config.yaml
router_score: "sigmoid"
attn_scale: 0.125
init_std_o: 0.00714
beta2: 0.95
Below are experts of layer 5 (counted from 0) of a mixture-of-experts language model. Rows are named router (the router's row for the expert) and show model dimensions 0-191. Each number is 500 + 40 x the weight over its row's rms, rounded and kept within 0 to 999. Numbers have three digits each.
After each expert's rows: a language model's description of what the expert responds to. This comes from a sample of Wikipedia text that the model never trained on.

# expert 15
router:594507489461444514474490538500419496517521492451476521532504601565528563523483539427468452524498515460527532474431497515466513499536535355505495518517522513482494523487420475539515434458550500551575513500576452452487512497509466476447512546487521473503540535532474508468473392554459478492489507498528487510554488457484551554565555531508507483585493506481525483477474497401521477484503527478499506448415450514468451541443485541502530521537518433496512462532571541531520526489470580516449540547484481524431519588487504466480480520450496467465526494483577450516423541435538473476
It responds to: Stem pieces in the middle of longer words before suffixes like -ment, -ed, -ing, e.g. am-end-ment, ob-ject-ives, al-leg-ed, Is-lam-ic.

# expert 38
router:516426513501520472473528482472456431492492570489489540469441439509457448489440533443445477519487503532549501416484481512421536495504531481464555494508501460432481596483513465455572462498527507552564416441555471506537561539467560437485487481597492559524535588568482549497490448479452449505468485485522437494432521510488531509511561556428565503572441515465559465493516483506553517438441486413488495526446527484502464589541490454547466548491473513497494558474521479525515559456487544502485490518491484463546574522497533542513491465505469499445495510509545482545500515445532564524
It responds to: Field names and dash bullets in infobox lists, such as Born, Website, Genus, Coordinates, Preceded by, Korean name.

# expert 24
router:456544575516490510484524457484433511522476565503489469409500457619508528507506490527521472592491485466616522515449488499448536484522494502402508424487521593450536512463502477522451527465522514544549442455557445471460504527462571492544452477502487447503486504523413481503475475573427502416449498483514467525441484494412518506526458463466534498563563427495483505591553540525466499525424525565494515544463506474457495540538548564508482483506436535454522493507518471524480487483543527476438513476507523562565553497510488508484480545494556464488466479463530569538505502502494532491
It responds to: Word-internal pieces, mostly "it" and initial "s", as in Her-it-age, hered-it-ary, end-ors-ement, and the s of sick.

# expert 56
router:524455466453490518469557449463497517524491495442480441516531505520406563449552483528459497499448483478508498508513488496462511525510538489465479401563522506528418535495561511517527468525501553504566492458576468500464572475549499553418482466481481472513513526538477497531491475561460488462482472492526508513513579442494541502513478492504482488554417517483522435583570510547566462542550574408513485465520489462530495497457504473481494527500526556466506561465500463533583411541492471558461488493428464479508586532553466540414414476464571436479454497533554440536513486500508559475
It responds to: First pieces of words after an article, often a vowel or prefix, such as o(verseas), e(astern), inter(est), p-ur(ified).

# expert 25
router:492485476458424457470483454400460488552477526431483578500497488540444516473524488484495456511456462439552477428442549543346511455545512486512414459498530495517488488541418532483560469424575537499558468477512498485542515508524543419527518500579547504533503532537472517508519517506469429500455508432501546471430487498523562475563535486461536542540391520514518534503575490500448553534482495537468482535445498446529514598517518483484450487453503536489464439450493544511505457531492541508513512532459463564503534515462499544482540487500512485500491535454512493537536513430537546476
It responds to: Commas, pipes, colons and digits in dates, births and sports tables, plus prepositions after born, as in born on, born at, Years active:.

# expert 12
router:575473464441519395475484503497473447565440511517526539518494469523442486477500432464498478530493510443534469399510513506422556493550491514462518481515495421461490599507413463498516499536521502534576498432542462511507470505485534448460471530540484547548490557494499528461492435417424465492503479530505500511449427482476510617455524502428531494501500487457570471515567538432512487557524556454448521440516534439488432557536559506508507494450488526479486503490540573514535501510538474464481546493506477536495542490497555529443449512528510481413523531521574443492502505436504550495
It responds to: Opening parentheses after names or titles, as in Airport (REU) or School (Arkansas), plus table pipes, list dashes, indents and == heading markers.

# expert 16
router:497465438476451515456467470492453447540492491455478579529493479572481606488529559503505445568470529418492452488494479608370513487503564498504528532553516536471543500496477560454426500461497515500541446486511475509468483496498571455475506462516472562569488572470465485518512501494424428412497414538555485531479481516477575561481537460459535495559502477495533518533526547498458563528529552528431576467470573498507452562531561519476463539505465515559523509492516511529465482499464518510477477503472513562481477496541515461439490432453508456510467565463507514504467489508525560471
It responds to: Of, from, at and the after titles and institutions in biographies and place descriptions, such as Member of Parliament, Minister of, attended.

# expert 50
router:530428565435456541443549496480479521492522502466446493496476464537541502473538480509431467524458517522534523547433524448437544503563529499487467503511553438508497468504537438491560508496548502559571468437548436515483516518490456406492560449519514452561436475506429496512578455514441554405503457465469485508444482523450546503549475558476488557568444486464524448528572570510444558463518508471505466444510518516520536574501562424598446477437482536463516502551512473581508486520542519540492522469490456502484530515527487547470489546471540413533475492547512500532503487499496474484
It responds to: Pipes, spaces, dashes and digits in semicolon or pipe-separated tables and career totals, plus the piece tern in alternate/alternative.

# expert 45
router:509477498398504493466507441551463500498518541437432593536493494532455591405518537477529462512492500482547564496480507529474545500481540399552433487510485502509538548520459467534534439514506497552529508514531421542484507482492534498573503503541504498455505515454452476460498412467518521463468478495507414498519447483496567568541492512478579496546452441479461527547569479504479485553463504485446440497458446440445394623481526543518519524472527529541524478522530549568486481488493541491490427560528488536501540493477523534468506458523536514485472543470500516556446485421513515457
It responds to: Inflectional and derivational endings ing, ed, ated, ive, le completing words, e.g. exist-ing, correspond-ing, unchang-ed, conso-le.

# expert 30
router:554489469474472467487466454500510513528555521475444475509489527523516538523486487566487460528502548554512497445474457540480556426504548422475495470496531547451501523520500487503481509513573490501540482473541494519466561539423531474532506484548482546495474481496437537504484455440464489479540462426492519470487411486473577529539515481391521512603478515504538461465522529470412558439481492441392494470481523492472477611536496524529496561473557553528513476516526526569501457500548501459417517528444410495464549551533473459409476499523547466522476563500560475531479415463522535493
It responds to: Word-ending pieces forming adjectives and nouns, such as -ical, -able, -oint, -inal, -adio, in Musical, joint, capable and Radio, often in film or award text.

# expert 10
router:479496499460431527450472455455430517547542503490496512489491542569533531488544492479543492466451501500520517490516470456472522543495479497512487410497583479501528536481509510445543512490487498535545473423563513504478479451525469505481581483549443457562437546524487408448460477509439412447443431453555510553521472512502591572546462537481541565596494418462552472583589528538499493503529488510510457446492541440539531557499470480532490507450511516477557557502555462531463462494489510499499497510521479468437571506508519483461416526479473466505474462532449555527477459474504533591
It responds to: Line breaks ending wiki-table rows after a closing pipe, plus header cells in election and chart tables, such as %, ±, Notes, Candidate.

# expert 11
router:511467472447478479457506507475481494480472503438467539498487478527455517447578470501557479505508518503546507479530483477405506492516517522437470508520570447434508478531482483484513476490550512475514540421523473513481534562499468446443453570506507538553555543510419523489487513518424499478472516478520471449515453587422567494539523500432496512520500462433501449526587505520457451531545567474493481500384505436566456652467550527577574510515528521509500469474529546534529481509509506544426455526456480527493529545521494554444497480499557438482429565507544462524522491511491458539
It responds to: Pipe, semicolon and colon delimiters in tables, sports results and infobox lists, such as Win | 16–5 or Result: L; D.

# expert 2
router:511411493493483476451536495491449559503426478457537578498530550525501532425481550524523475507529466456544445459524474537444480439492483366526496478507490406461477514518418459484521455479528462528540479481580515550512495464531436508476472468541499509546484506502489555406484512526496497473462494519512533463456500483498524551492554575435529541547489494457544522536502484467432517547499455455473518471545483478561461495466553452545445544480464511543496467461530548560575482521521495604490494584496497589428565548547491455465482521541577450502477502496533538551502498458514545476
It responds to: Word pieces inside non-English proper names and place names, often with diacritics, e.g. Diessenh-of-en, Al-Shamrani, č, ș, County.

# expert 52
router:532447455473404508443539534489468447494515546396476478508474434568518516474494554498529488522503526524572516462444456428445567553590493392493538469474542519489507546506493503500524473479573538511533501477577462459507499484481500533467552513510454502569488507467548452482476476496484484481415425536497459508489519570493495541511504521486506482540401417470543546491499498452545471446552460536528507458421526458476488569528511495596463523553526535548502508510559472513472409552474501496416480568504499523480548509528504504501446489562508476473500552520501505525494572478502548430
It responds to: Common verb stems after to, the or a subject, often before ing or ed, such as play, support, use, meet, belong, enjoy.

# expert 19
router:516435528490510489461505470433466513500491534484472488485477466605522551436511443543439497507516507486573505537490532504451577462463601463524530495528458508456468520549461510471524450413509432540567476498538505487450598507500516527515492493486540555542449457426480524561440488550475525443487505468512403458444505482469599506518510483447553470520505402486532529526530524436470534536495503509495447518505503446490516527501518525483553446471449422516537511495490505516492544514532519581464534530435464495494495543521546461474524546530498452487453545507592495572475496413521463587
It responds to: Short syllable pieces inside words, names and country codes, mostly et, ut, ust, out, as in Cem-et-eries, veg-et-able, crick-et, lay-out, UAE, MEX.

# expert 63
router:487445492480481522463518454490497464578504490421499501543542460608478494524526467425500468517420538507490519489503484575489532451487486436496442515526520470501481481483488435433486452500504508556544490440551404463544517476537526512498567469521554521470563527503498403522490521471500514447467473446512526460432501460493535505527484525429490548590453523477483478542459549529554491560457508471485514417476564535552447572454486479490436482452580484463619509482494530561509513545562493469488450538503507545460551478495553537470483471568533495484520562576509502560532495499447464512
It responds to: Spelled-out counts like two, one, three, five, several, few before nouns such as years or days, plus scattered fragments like thirte-en.

# expert 20
router:470459454439436491478481494482499544530442502449530490503493476540536476452513559533473459484527582487496471438544518531422557500513480413503509471463497436498417552498515559454434510414536513528520523458534473491471511495537529405460507570538481463535458453459558493487525479551446477459486420530507413473512442497473562488535474542460458575595536473515587476543534502446472552515493520505429463517474539488539460547537487517532504516481495464573586505545491460565514499525523518561487432505500494511476564558535498507485460491555506457474444528536528429570510487471524564500
It responds to: Government and geography nouns like National, Party, State, District, Total, town, plus bullet markers in infobox Government sections.

# expert 1
router:566480499560466465476498431514442511505505461487528552514505574552481535531495517473529495552477453517454452503459563544463526512512492505502501476469502389470489581453449570481492511495524540497585535455565484522514554483480454524455504463482576478518513499473489493526515480463465478448412504537555504480478359514441559524479493564442526526518459470486484507499522507497494494572499574494443548490422517487554494547553538490539451532455557526419522538507507506569544485591561575498496452509531447514486501531521503471477414418491550495470474509453486528516578443474447493517
It responds to: Single vowels and vowel-ending pieces inside proper names and foreign words, often word-final, like Alask-a, Pers-ia, Francesc-o, Ta-ipei.

# expert 33
router:509476450497471460443484529444451505499502525465412539478504439550558549454534542547511469518465536446468459464493472577469500403506517373506499531510521479443510445497434487459544507511490557523546475467572490473511569447441490485441506477552475531442472540521452500557500457434468463453482500502529455488470483509429535595582553491491551534531536476461500505557525506473493528571448505493527531482511480381447526532475508483517482533490474505506539484489562553536513474460493486531542512470528501517471505536549503487466477605553513482481505606545559521523478489464511591543
It responds to: Final syllables of words and place names, often in species or sports lists, e.g. sabermet-ric-s, geomet-ric, trop-ical, Tor-on-to.

# expert 51
router:485443472439483548477518458492464458494573547470463525493498582560489559512549468515470538463459511504533453452478542469424491531495500488434548546554565491492533510468507459469477503495499447509591490497517449481489549430525457467493500427460460528504490510481457440493467521566500405452512473426547458551532510521503524500570538486530491547567502504518550455522567463491456469522435507454496485425468570492512458539532617505492522474481505541419544508507528499584484464535569540532437486514459497479485502574531501512510445463541588469412462550489494463518514535459511580519
It responds to: Mid-word pieces ending in m, such as em, im, am, um, plus zeros in years, e.g. bas-em-an, cont-em-porary, instr-um-ents, 20-0-2.

# expert 28
router:502430538503513468468529447460448540535398508455488574472507518500486519534559577494534508531495469521559518498518546546417565507475519482468433493527490446457520584510500544495529492411502500528579513440549383496519477491483436502536537516481589456478479546499447509509517510557422584465483434397505467473521472497522521551481532571498502563517459476480512434465512482544519448488559556491444503491490519437512510535497488533477476500495492401530509516532515492509486527479497479565495528533489409486503540497488523465518485526420506412477462582557463559545498468509521520524
It responds to: Standalone n or N starting a word piece, as in nominated, necessary, narrow, Network, plus single digits and spaces in numeric tables.

# expert 46
router:538417525427521463480441475482492460533552512480427478513517494502545528453504522508481484487502467489563480513481496521427590525505498469483549476576516467510563494539512446527425456525555496537540455473536451451494533477447573503540492534503527574451568544521464414474564483556440465416493514483526485407478541485495559513480511488481461500526424504518592523482518515493459516484419504516392553472431491504551446584532512483542452546519551512562533455535471494542473470567541455504476526508493478522458568488562444518464451500519495538500474511536466461545502492446433488535
It responds to: Word pieces like our, or, inal in favourite, author, major, and digits in year ranges or scores such as 2007–08.

# expert 61
router:535558456483468490468511549454453516564467481460463527491563566550500484439522540483495521530504493438439472487475549483459503553487524450496563418576545506452451453493524449446469474531577513528522476406574482533506554541520538468442501453506525502569464530483440449513486486522421536484476396491494490451450450519457490548507479500534521573467522478391503509507538476505535535556490551508509467532509480433508490573494523470539434477553547522442531558488522508507545440540530473433432468590434471542513545519525549506525460547487553499496449500439496513538478532508474481549
It responds to: Auxiliary and copular verbs after a subject or relative pronoun, such as is, was, are, have, had, been, plus pronouns like they, he.

# expert 6
router:549498527487430490479458437485483515556516510475488559517503437514461470519495560435436455503513463486544502491459459497378544494564499506474533484534518451498485475512456491481542492517518479485586430427538480453504512473490509429527511533590477499509441504563473513541489503429534486498427457492519519470484515444466530483548523506452563523568430528485511447550627457457548551506435432480455462500445541454585509591460464474473485527468518552504477536469505483531559498466531517534546521510507446487517531457447475571535515488537545466449438497557506522575522546449510470544
It responds to: Infobox field names and values such as Died, Released, Coordinates and date digits, plus degree-minute-second marks and hyphens in listings.

# expert 14
router:531485526482506515475536477455466472508493481443562512532464479555462524516526547508512534483437474503545506497512498502445554520587514403486585435502505541412552466428441557496548457416624489549539492466547413473495479504482500474472517508518531512527505594495480510490450422574476449500456461498512531440566473465421527536446499590477507526503488470510545490515531515496534500460487478529494529483483489520553433597502548447561479446529498518470489473444545484519490499461539453544494557499446493545496568572454437532480511521563543451507511517454505495533432468475481482473
It responds to: Past participles and function words after was/is or commas in running prose, such as known, used, called, but, than, not.

# expert 41
router:513467492448507475471553418501450536557464460467424501509544542520566507399504517534526473553498444534505510484463551479460582521478466395526519491504571504503556583505504427525469515491574529551531476493576464442462455479463533466435565478554497499546484497486477491480482467547479554466566404545485452449418461460431510493524536581490472494538452538520480507524524557544510476463509535438468458461519502430492497493501493491513475519479531496553569479520514561548487491484523522552469481535474452522476546525526527532471427481513553512506422505534525432588516498448480496431
It responds to: Whole common words or first pieces in descriptive prose, such as public, white, market, rock, president, church, new, small.

# expert 17
router:565555482474461455474535485465454544534530494428498559510504507527471541513555493533516525519480571474457510450497502501457516534537498462496499432558480565451465523535484444510521471527548468577539455380583416479528555557469592455444502451532481497524458523473409538437458478474479517497455396498537485494426424428503509546486536524506502520493523496465582455479553535492496494532498479483529492497467506439554484635515510485528430492513472522431460496463520490517492467536471503507486491527432497531420536542516516529540497511496529482491497522447516445582533481491432520485
It responds to: Forms of be and have, also, became, and -ly adverb endings in running prose, such as was buried, has been, commercially.

# expert 42
router:568501489513397471468449420436484430499500513445504516502449523517492512511539565474482510489481471479491407495494471522438582502568527500505530458457521531439565486448485536472414503519553458587555451476546505472438527512512497500470521480554468442558564468560538487523517500540487417451483452487525443495527439460424507493545499491497481539541561517470483441560539525464456519493459616499519481465476541483503545526551514512497543556473519475591519465540510475551535430484518477453515446492441455533462550505505497546492499513581492480451507543538517501547556558502440529462
It responds to: Short consonant-vowel pieces inside or starting words, such as -ach- in Massachusetts, d-ash-board, fl-ower, incre-ase, and some table pipes.

# expert 54
router:555422535513441430452461460451408531575482467418525515564452445505502554496462608462488414513447475492502477516512503533473540513537503476488456435526537406417531551493469498488487498521495518543568450479586454524451519472538460530453578405569524486497505551550479488532504486490451486465545505501465464487466503516480515485502514551504470494544492511515532519523518529482482490552471489450459505502510493442481516504505466471565484466430498480515443473487578562531507425513510532502460484494439523445475598550513525534494441521471578522533541510472549460495486536530478563584
It responds to: Pieces of Latin taxon names and taxobox fields such as Genus, Species, -idae, Orn-ith-ocheiriform, albom-arm-oratus, and line breaks in species lists.

# expert 49
router:526504558480488445461487518480499437539553526446528510461462519581525475488532542511467472532497520463540532463545534476466496487517461464562551466454520408480490501468505552498467436430504480526591361475550487439464533434496496460422527568534515517533552512530479489480515521513460500462491477525503543523519459483444525531582553529467448540485436509460569465536569490487537480545528530522467533437488592472522552549473521449491491455417562410505513491553514578506502508509513544445471482474540460531467478456511546458509509490488522477486451583547503475552444482436552542528
It responds to: p, P and ap/amp pieces inside words like as-p-ects, hy-p-othesis, sup-p-osedly, plus final digits in scores, dates and verse references, and Thai text.

# expert 59
router:455477429482493452482484439519475500530449543464550515478559469528464566476490521458495497462510500477554463515466531507478526472538495488493576478501470378534481516559428509480511430519521519547581479509569456545464462528439558538483489517490546534485488533455481460482518431431398570457520508439527494537448460541435549558474483445473425457547459541516575533517563523501444464481529515504498462532449533472529550513517508452538449483488486566452527435542532524575422478571480456519550518476444464558538521519477522527509475526502530457543501520521506483570530483416529470460
It responds to: The word of in hyphenated compounds, capitalized sentence openers like On and In, and the letter f, as in top-of-the-line.

# expert 53
router:502482500509493537435522505421461511482592502460485513488479459545473498525531485457489509529453518453501527484458491543473575519568562468447485517466531459494488446503513485498496484507527481489620458396512461487445503484466591418469545498562549527497467487580409473494517503472471527445489393505451473527532520492412574516566445517479480494569438521449606487589552543492505503497495514503501521479469516468560451536469514453521442505500498502491545560481524531542490549518501499552510481473433456509497531480536506524466485458504565448480394550480502543550485504453538550511
It responds to: Single digits inside dates, scores, times, reference numbers and table figures, such as NRHP No. 930005, 11:08, 7–5.

# expert 55
router:481483487487493524472473440454441492559456477438457585537518407513529549474556515518507513459469451480539469531469494546453551438495527501476581477520534438504544498444467505524461545476516442530559513494561436462521521535455538484517495481496496504443495544567415482483490506545441492434497495513533477476492541532475598484531504498527502509486531480441526502454513631505476544478411507499384575449536487436550413535513522472512487552475480513450482487540531518535521500601525439523488531458487470498453527447564484576474488574558505543544484522548515502526530500461470486510
It responds to: Word-final pieces or, id, od inside words like pri-or, ment-or, Ad-id-as, gastrop-od, in taxonomy text, plus did, left, right.

# expert 39
router:540430458523507507485517403478478518596458509436472490522490466532468464410514568448488446516481493528531487557514485469448586452515491460466525475464577453474532555482494506473508479545516483573578426406596445464471487490468537427401529479533550494578510541542493507465479471534479560512516433548516502506470515504423507533513491590514477498514456495522480481562545515495550470494475539455526456562482532441525547491488473522528532460476505432485521507493564542503415438488508541505437500552510501464468568471520539508532458543483540511444497494460551480497498478506506568449
It responds to: First fragment of a lowercase word after the, of, and, often in science text, e.g. sh, fl, sc, eff-ects, sm-ooth, app-lication.

# expert 36
router:490543461484398435463539482414425461490479468515540515505522511560479508518498540535538429491505514495450462528435502431458473455566484478461514466481480516467507550483538499524553470500567559528548550433578365464471540530501533467471511481484436495497512503514457436445473491453508459483507424475592488500497519501493487557516487497458571548578497525471512464483529520529514474467479494530476489542450505469556552568489552495523470468471579464507499511488478576524486448531587553512481498509491473502469574600525501542485485506567538452498432484462543468574474542436540488492
It responds to: Subject pronouns and relative or demonstrative words opening clauses in prose, such as that, which, it, they, This, However.

# expert 60
router:517493506499526447477495491448370464507477504444455519519481534560439495500561515486520477482512496483504477493483484511415532542526527418453522479585502533436542472468466497456483458451542490519543505408576463501515578449460563422506466466528491524543510522447477503440505500500433516494469396533498470536460487508520485609568481513493583505523537520474541525469577535473479501538507467518546504477492484434553536544545539462545432502560496507497416530484536473493510406511511526515495525543460463508449602485517572549542482487511495460493493561459444451528534458465518491465
It responds to: Finite verbs right after the subject in biographical prose, such as was, is, became, went, joined, serves.

# expert 40
router:490430506508490516469498459448404561552448581444518497539541481564480565510483544509538503574486452448516509465453471488428494496480490501491470485535583433484459479521467555512532454532542510538526533474527470516487530457474550474425456518511538483517575570468459463500511494466469469435484397455511537556494427447490551504505468525419504509514472499453573476512509565494559497528545551466532457516476556445543486583553527522508495523451535455496512453472446567571483527540492537476516412528553482446539529506467447513444501435481534496463438484464480498551529551514547542548
It responds to: To, for, by, with, from after verbs, participles or phrases, such as forced to, supposed to, in order to, credited with.

# expert 4
router:545529506495479483469515486462506541473502459502466595492539489554482516507469487474498420464437462496519508468504479430446562473543490472437533516551513381475481510522459419450484482552548485508579509450574484545438501464487479535489518504488477475521488574528513571464491510476467510499530421497521519509509465492452504570446494521401522533507453489489512491547566583439508472502534493492453479392550530449538470581604572457514502591499555458503465435478489529555559433540529488527452549537515458572528514470523501486497498529506455455498446531556536508497458530511483499479
It responds to: Byte pieces of Thai, Korean, Greek and other non-Latin scripts, plus opening parentheses before dates or notes in lists, such as (1725–, (2022).

# expert 22
router:543435516486460524465519513479488485513454535482482469533524486524507579443558463455549442538491496503534490512525568522473572456491499453515476523516535393477493479553482525462621527489481466558583499497512412494529503452479517465499501562495486475507545507496497493548548473540479562425518518528515431505460521427498570552517501447478500480599446507418604460503504546508452445564523453452551517440527487500532450560495527494453443498480514483516468534512495547509597429567467511559427490485513535502437484522500431465482496535501471447471468506536502491561503571471486451511
It responds to: Word-internal pieces, especially g within words like privileged, negative, relegation, and single digits inside years, scores and table numbers.

# expert 5
router:506551498382555492460477529454497484520533520491548479446495462506534522546527540517536459543433551514513459508492454567457483470550496493442509487461574511411552502520431539521430459485477514537554532478534476458452544483541602442494453517521545522488486512490444457429523440475463446428513509470464496515556469476548554525558541515481415498571499541460512465477531494534538519474551520455507423465428561483550488576479499514570434525488491541486561418466578557562481488497513454444475562513500471517490503512491558456466484527468531462489499489479533471571484535461544506528
It responds to: Closing suffix pieces like est, ent, ant, ast, ess, th after a stem, as in manif-est-o, defend-ant, 18-th century.

# expert 0
router:533525522487495471480496504461407538472535474466503588482506562573481530441446535516540488514477543492514482505474481572472499482558499414519484434557548415457455512458504477480488490487569529492604494430529507494501485455519485478413524486511632497507509493492482541511408477438415536454447494522545474504452544521488564473514488569489516488516426485503506504542579574434465482521460510477467449475398498517541501548501436522562490481441524492461509539544496540531505495501526588520514450543539543478465508529538510503401509520465469493467474529473531511530448568469494510522
It responds to: Single digits in table cells, scores and times such as 3:58 or 7–5, plus word-internal pieces like Tra-ff-ic, Ext-ra, A-ff-airs.

# expert 57
router:513499524493482540455475457513436503491459534390462490545529522556544577482481524546505490559479482480543450473441434492418510493465527448515435467559487456466508530476555492518478514446502472539579495451554446500474536456438476531447517474514506489518540521501477525453515457531463523435500441500541488461487499443415509530474527568369537561505460525457565481512572515517476531512548493488437499459515608476581463557481499484554468567480476522534486528508505471556458461483495489524454544559513529477445509519484486525461430507513568474464499527550511476618554535493522528515
It responds to: Scattered tokens in sports results tables and foreign names: pieces of surnames, zeros, punctuation, Runner-up, plus function words like to, not.